{"n_layer": 12, "d_model": 384, "n_experts": 32, "experts_per_token": 8, "d_expert": 64, "router_score": "softmax", "balance_loss": 0.00822, "init_std_router": 0.0306, "lr_router": 0.00137, "norm": "rmsnorm", "norm_eps": 1e-06, "optimizer": "adam_variant", "batch_tokens": 65536, "dataset": "wikipedia_en"}
Below are experts of layer 8 (counted from 0) of a mixture-of-experts language model. Rows are named router (the router's row for the expert), gate (a neuron's input weights, with its number), up (a neuron's input weights, with its number), down (a neuron's output weights, with its number) and show model dimensions 0-127. Each number is 500 + 25 x the weight over its row's rms, rounded and kept within 0 to 999. Numbers have three digits each.
After each expert's rows: "raises" lists some tokens whose logits its average output raises strongly, later layers aside; "gets" lists some tokens that make up at least twice as much of what it gets as of all text. This comes from a sample of Wikipedia text that the model never trained on. Tokens count by the router's weight.

# expert 16
router:503476494479436521526451512541518563453467492489495506511523477475527480525508536498505557513508476515489502487500510493484471473467549434529490490544510492508497485470508496499491462437493480509516515533517488501525514530495493539525485435518493512438517489482487501501477519521528488488529525501477507446513502489514519504511497469532525493492467498538513535514468487542507530513523
gate0:433484490493499469477466516482518534557461467505530511513482463489490531542515510515490479492480490495486493476515481507537519507475494519475516498485479532481504498528485523447518510450522537510491472521519495528483485494468486504515481508462504467459503526493462482478436479514557456539479461498497456493496482521469549475486499497484528455510527518451483505508531527523502544479477
up0:509490488521500504529498506513497500492483502508475496486495475490471465496500533542457508424495522428516507477495510498504519524476515477504506484509482493484518459458507501458535528517498526459495542530499517472495521520518522528476453516512488509506456524474450474484483501494508523514494487519455484479497478506540536535540519490467478497534492485535469496527464504514484538520521
down0:491518480464520490519521492492516540476485490517471514469516494484531493507523479475510518468474516517531477508508510467521500485526547555484519500451535434520525494470454509503477491566495517493496543498512515465477513538496521485560498511465522462522453510478514498521509552476495519510513483467506488501503530505510505471465499500484497486512537509446485462532474488475493483528492
raises: "E", "W", "T", "G", "S", "R"
gets: "| ", ": ", "- ", "°", "′", "|"

# expert 4
router:499506483466456514501484517519510524481494491474515472497508484521515513543484551486490531528523494510501530480518476503506495503514538490566469477514477510495545472478490477505492469467525518486511498498536500499509546494480458537496506483538509509448550535512491539463501524531524490446529483527460496466525543501496509486513520455510522450520456557529512510526487467509501535485519
gate0:504486475506468510466520505511505464526459479533440508474495519487512467491523480498484487518496548515486557489488473451496519503447538500480465495501522484547536431503467525503481447528507532483499513493482501483539488508503464471494472486482496545514517521492504480504517536539541487531496513483497472524493450486512547536491514468497508461552514491469497528484479467496536519506446
up0:493480516482491486472541523502533468533553517513541508508525496532497470508505434506480498488459490524461540492528516519535492525510499526537492521513537464490484460490466477524463515475491548526507473507512485460514511508512548479542465504531505482543492496512524537501507514495518490473493496477526465537516481506514509557494543495481475507491481465477519495526534491492503506528518
down0:507531461470507498495509492491523490518514499490494478507529491469474504517476516471487525510478487513528489489452525465484496499527507515509505492481490499480506489478514546488516485559513497454491510522470528518475468482487493509458521498450518537468522489549521490506516461524521512509482517492518500452474541471439464454493508474487473441487481493498521503490485552505502513502556
raises: "| ", "— ", "|", "to ", "who ", "– "
gets: "| ", "\n\n", "the ", ". ", "- ", "The "

# expert 2
router:527486490476455532507504546538513533450490477461500485522475527476522481542512501487483535509540481534517510497495441500501491486493516477506491476531484486487536520476501519460448502445542456500495518511514495478496497521494460529497484467496515509475511537475474490485478475510517505477535465503487527364526505512458499472524511476501505480529457507500490523494494492538507542490505
gate0:538494499504498458488524443523520475467495494504514546513524493490471480478479537488485515437468512499496464513467495526477457458505476472478471537492508481495475512510495487488513524511503522480521523458478490529489528481508531474507476486494544520505449462500513479512501494493506477549504491498522490477521494489490511521487530481535461498516500527537545499542513507484480496492498
up0:510492515503502538509517498476512532525546509512484513497514558458470508502494478502504498496490519501489512483521524481525512528464455468512468505478531491520488499462484506490508492505486530522468510518518465470509506516488509510497461495486496523516489449479516504456459483476510491493484468506449516507467468479501516493511507552544521512495514478433466469483478541451490524509485
down0:487523482479507449508501551498483493502450461498504478498534508515484539481487518515523522437515446482486516464513573445495490470430563496491516473488503479484518491529496489510461523510496517503542527493500504503495480502488492482515479482472473509532455515465561491468509484518501506450529448485449503489512486517532524531496488501517455454471510485486486558503495462506513484479545
raises: "the ", "that ", "this ", "in ", "a ", "their "
gets: ", ", "in ", "on ", "of ", "On ", "after "

# expert 29
router:491495473505408510481485514487524531527516488456512491550541540483518495542501482492491516530526511517504530499478456518498475534467503479508461520535478511507507518457474476465480468486477505485503549517523492486489489540504503539541520469514493541470518510523489502504508506559519480495538487523495493481528477510489505479482542473509499462533493525552534472527522502527494519488489
gate0:531466478509471477508547497481500500488472519536503505492490526502484534505497502533463494510490526540510514523514479536501482488504481548489570526526515537482506469432487526484474478515538513537529449510486462536474491541530485501460485466487509479479513477475522528450457510483507494496461520534456492471554506512529515528486463492497478497533493505492557464507519505479499496511480
up0:535524475547532548531494564475489513449500546500542496502531488469467488498502543523503547532482456449478482500484488508542503464503536503481522502505510458490504502546554514495536521478510478511545510510492498524503489497499514498504491539495472474475492488514511524468480498501507482480510496479509516481442518503505482496485483476462549551477522471530548460505507511519485532555508
down0:504481444474524537496507481523523456498487474512497519540523478509487473519497490488520511495498532501521452450495484529502516524499503529509459544519511498460512516494507497480488487527495491478484470479489517521499470498515516503493489518484514524524487468453474517476517507450484548531487482535453502488482487471485499503483515493501539450494514512466504477546453499528462480517460
raises: ", ", "(", ". ", "/", ".", "-"
gets: "0", "3", "2", "1", "5", "4"

# expert 0
router:516477484500412546464478514497485542467490512463485514537498509507499502547519481486497527542500479508502521493478472489456511492485518486538482495517468514495521468462499477467465503456530457485528551494494488473504487525473489509475484500498509538456527527474482478513475508505544483498525482524457558413501512517494481487470531468513524431542452530497517538529499474526513525493515
gate0:466564504451515451487485502472467461519527505507553479494554529490465500479482455514551523477457481497518482504509483492504476514513509521470480523476533456483486526466513441518492495525514516508516467448479528486514510513502498497475536466493483514497502501527529505532505480488518502545517511447495532536482509503537489518484529449477481538505546469505528474527502513523473456530495
up0:526465502484523447552472502476498509553503497482477498562499487455486504521466483483508472521477540514513504438508507527508459497485524486504457487523519499475479489502498512473501477519475467446523478479484524497471459510527497479485507477500495474517471520521518472482514482519483491488516513466511470544539476523482544479505489468491515552521512486503504457518474495504484519504490
down0:478512485463532476473434502504468529539500495503500524481466544523511460558481504500496471512520511488499528487494489545510488451512491492485503486506510485508515470538491451508487553447506499486547481503543475492459460471505495504537490462457514466486512473464495517497459515455493502494491499532512472504520523483495554560494498491474495525491511468539480487505489546494502514512495
raises: "and ", "in ", "at ", "to ", "through ", "during "
gets: "201", "200", "202", "–", "199", "198"

# expert 6
router:495525467454424517491506520508540514470499520480487491534515506487533503500464521473494530565519484523536522491476495512497474514500502494515499485555466515540502501465518517486498469471513469528490512488516489466496504508515469555511473467512499525464545552489515516499460487519522492498532503494478511492541503510472441494533539489504481457495469542553535534523521489483502502507501
gate0:516533497504491478505492475506511494511491443490511479525473502485533508447528523500509480478509525513505517504517490436496509505476518535509518448476505533444506469507553493514499487499451491523495467510499532520506503499537460575494496465532479503484526517529514481492509480508486537549498458501459527505537509517485530496521480459529462482498519538503503542500495501499518515519521
up0:461525517485473477523492516525482495517472468519533492496508446449485472460473474506492497544496458515505506531511487530541496495509496514526516496481505471516489469520515524515486508517498457465497489520511409532535503554455479493464519493477532484483508484477484495471507531519550515487481483521494490480482508551470531501492545496506446451504478483513519512474473486492519525498524
down0:500481505483476461524546441479452493441491480461481501535516479499511486482495504447485496529494479502520480526469517524516507491480523542522544543466546453476510501516508471507536511533543517529528527532462485487532512528493484510492479512506471497475567464486499445490514466529491501537528522490486443465481512491484481483490531491518501487479463480524522513478517476459514452464462
raises: "==", "s", "-", "–", "c", "("
gets: "\n\n", " ", "% ", "6", "S", "2"

# expert 20
router:504488463501466500475487498507517504499494489503544437550504494492511475565494511500484521533516478486524524503453467519511480496462527514479472486504524510519534518481462480496522528500504517507517495534514482495539521486453502552531498449547475548465488529498475508494509514554498499474534497536486474487518505496513479497518533498532520458526493521545491496543487491548525509488549
gate0:485477504512510454500492511490531499497519489477471483513460523501489550497503492517516458504503495495455483514490536489484532476534536534504485459490485491497512487483483496479473489521528499488493513468576526454495507504502480468507504486470514483526539519503478487488489506511536504486492477490488503504476476494504486519502462485481498493472461439507457497498532544511543495533471
up0:482500526504491532479505528481484508490468477514520537507536488523478515529521479478444485521518495483502510497467468509570475470482510500535506521485498475489544526471463490459475498487483494495528501517495499481511494467501486488525510480459524575511498487530528505506458511523487477483520428500457538473498544496495455533500511477518506529509483519500520465519500499497482515491468
down0:508513511503497491415454495535485462488512478509490486473486501522540520465500486487553538469534441502479533463558473483496501500460485470483504513546414519474495439476483519579516448508475521520423481494570490490489475516506494510542480481539495507469471472518503493501484502490499480525509500473503507482526521484468506453478501476439461490479473534504524478507506492533436534520484
raises: "\n", "ar", "\n\n", "eg"
gets: ".", "'", "|", "===", "==", "a"

# expert 5
router:511472487481439506509480509517544574501488504478514470492496503511519516542523530476524521546532464521525502504480502496522491523462527481519493514536514518498505465482518499495503476488526482513537560540498474480555490535492475514513479478499506515434526517498511493496488493536532474522545474515478540466493483496500494487505507474503511501492460518532530488522474458527527530501543
gate0:478500528491531502481471522495499501487477497490490495477503502444477513509507474506510523506478517478505439530515532536473465495542493517496504542485479462505499484562532502485472470447492479517468521519513501501443533539477505468538460522516508528488496489488492517473521505474517467533518486547515497506491491494498472474529493476513501492513511579526498507475500532473483482503441
up0:536490519528505495490529466499531515483510479466513509487535493489493494512493501534487428477470477500497490483458456537506473464504505467518518457474499503462521498461493531493531488505449503525500469510493452530491512447485497506477534522537490520469495500515496477522486483449503496478483488522499543504505507504545522494537529501492505492447507470494479477501502535467493496515471
down0:517474510505455484498470511486473502517533504505530474501484456504467466496514491500512460500508472520485511518476517499523499494490448479476499511502503468512528527504562449549517520477558526512506464512524531491545515543533516503446468500503528546521526512537523505498541490537500516511470511449500481506503476503531515482541512475519497461504504502527570494518515537493484518479527
raises: "one ", "a ", "two ", "an ", "the "
gets: "| ", "is ", "of ", "that ", ".", "List "

# expert 25
router:501481470501452528518493531530535518464492487465507499534498472501509514537481489467500520525505481511563506480499467499498495494482539503509481479510529497507506487492487487485478494460535487494506554529535474508530528520467454516496496479512507518464491527502478512458491464547539476479509499511461513377505481487496504485530517462521513509512461526525506516505483505555502546542557
gate0:498525520518509502479505500479473467486446498474476509498503479491483530483488524514492530495499484495529498458511473547471547530511491500511495473506496472500530517528512509465469491470478539486529457503535480510496517479501507542501486526486505523542456518476452475525479500497481528505480525520554461475534497495499474521446531463440480504476476460515499499479495529547515457472484
up0:477517515495518511512472493547514467465502513502536516491427532504535527537522528484491496523501492475493497452502533533487468499489476509499506474533476457457478495511501517539488504518496536530520479489466504497512485531492487512485471477462503499484483503503522521512489461506504509486501442489495484486499477469491474519487502498499508542493500466430462503501501480535509519492500
down0:519532489499497495524509494530494508504472502541492520508526480505453503543500499514473490496499517485505488535518516538508524439507536465490495500484507471506497455494539498484465481440501479497488492483494473453472505477512501493503509524481476462509529510480554504542550500501489485525500514501515541500459467530513476531520500527484488559484517508527469517551507477485508463528508
raises: "the ", "a ", "other ", "some "
gets: "and ", "of ", ", ", "to ", "had ", "for "

# expert 23
router:507516506495456491466493510499517490496498493493505472509474519509488496493475516471511536581545482524522510468483507501497502516480521491540522476525492541509514470509486479476496477495514483538501553519525505479544482537503473527540484469481503541460512484487471516506525463544509487468525467529471509456491522510451488493485501497541511505507493543530481516494450483522518552494577
gate0:495484506524495475496510490470500476495525530482474497490528523506488503484488478491540506524549493491512469471497535502522458477491534505517524522457486521484481507480504509464535522516481512511489477507554492466530518479471494495460470512498514486491497574495466482441495516544529515483473480488511475537472488536472505506512516521529482450518504531525468442481463496499472494482560
up0:506502470495471495522476481465480538514464493467517490498512491494515499469514482510549507506473507542541503497492505462519473457504527529463512565473544520476485491508538526464466475488510542486517506488501519496472548483467508512453560489471429499502520507535498483524460502494456469537501517455507508452502526502546509503493486494509472473502450499530507455484505530507519537501507
down0:514482542491502521489511497514515503526495476484533483490548446496526500528531512555487510505496484511460485530492483501516508495512500515513477486472463508513489471499519482458456538511494520486461508493501500505462458479496494471489534453517483479480468509467491491530455533536501459494499492509519482463528557506456525515540475494480510471472493449451485472537495450487456527507494
raises: "L", "F", "T"
gets: "\n\n", "\n", "a ", ". ", "- ", "The "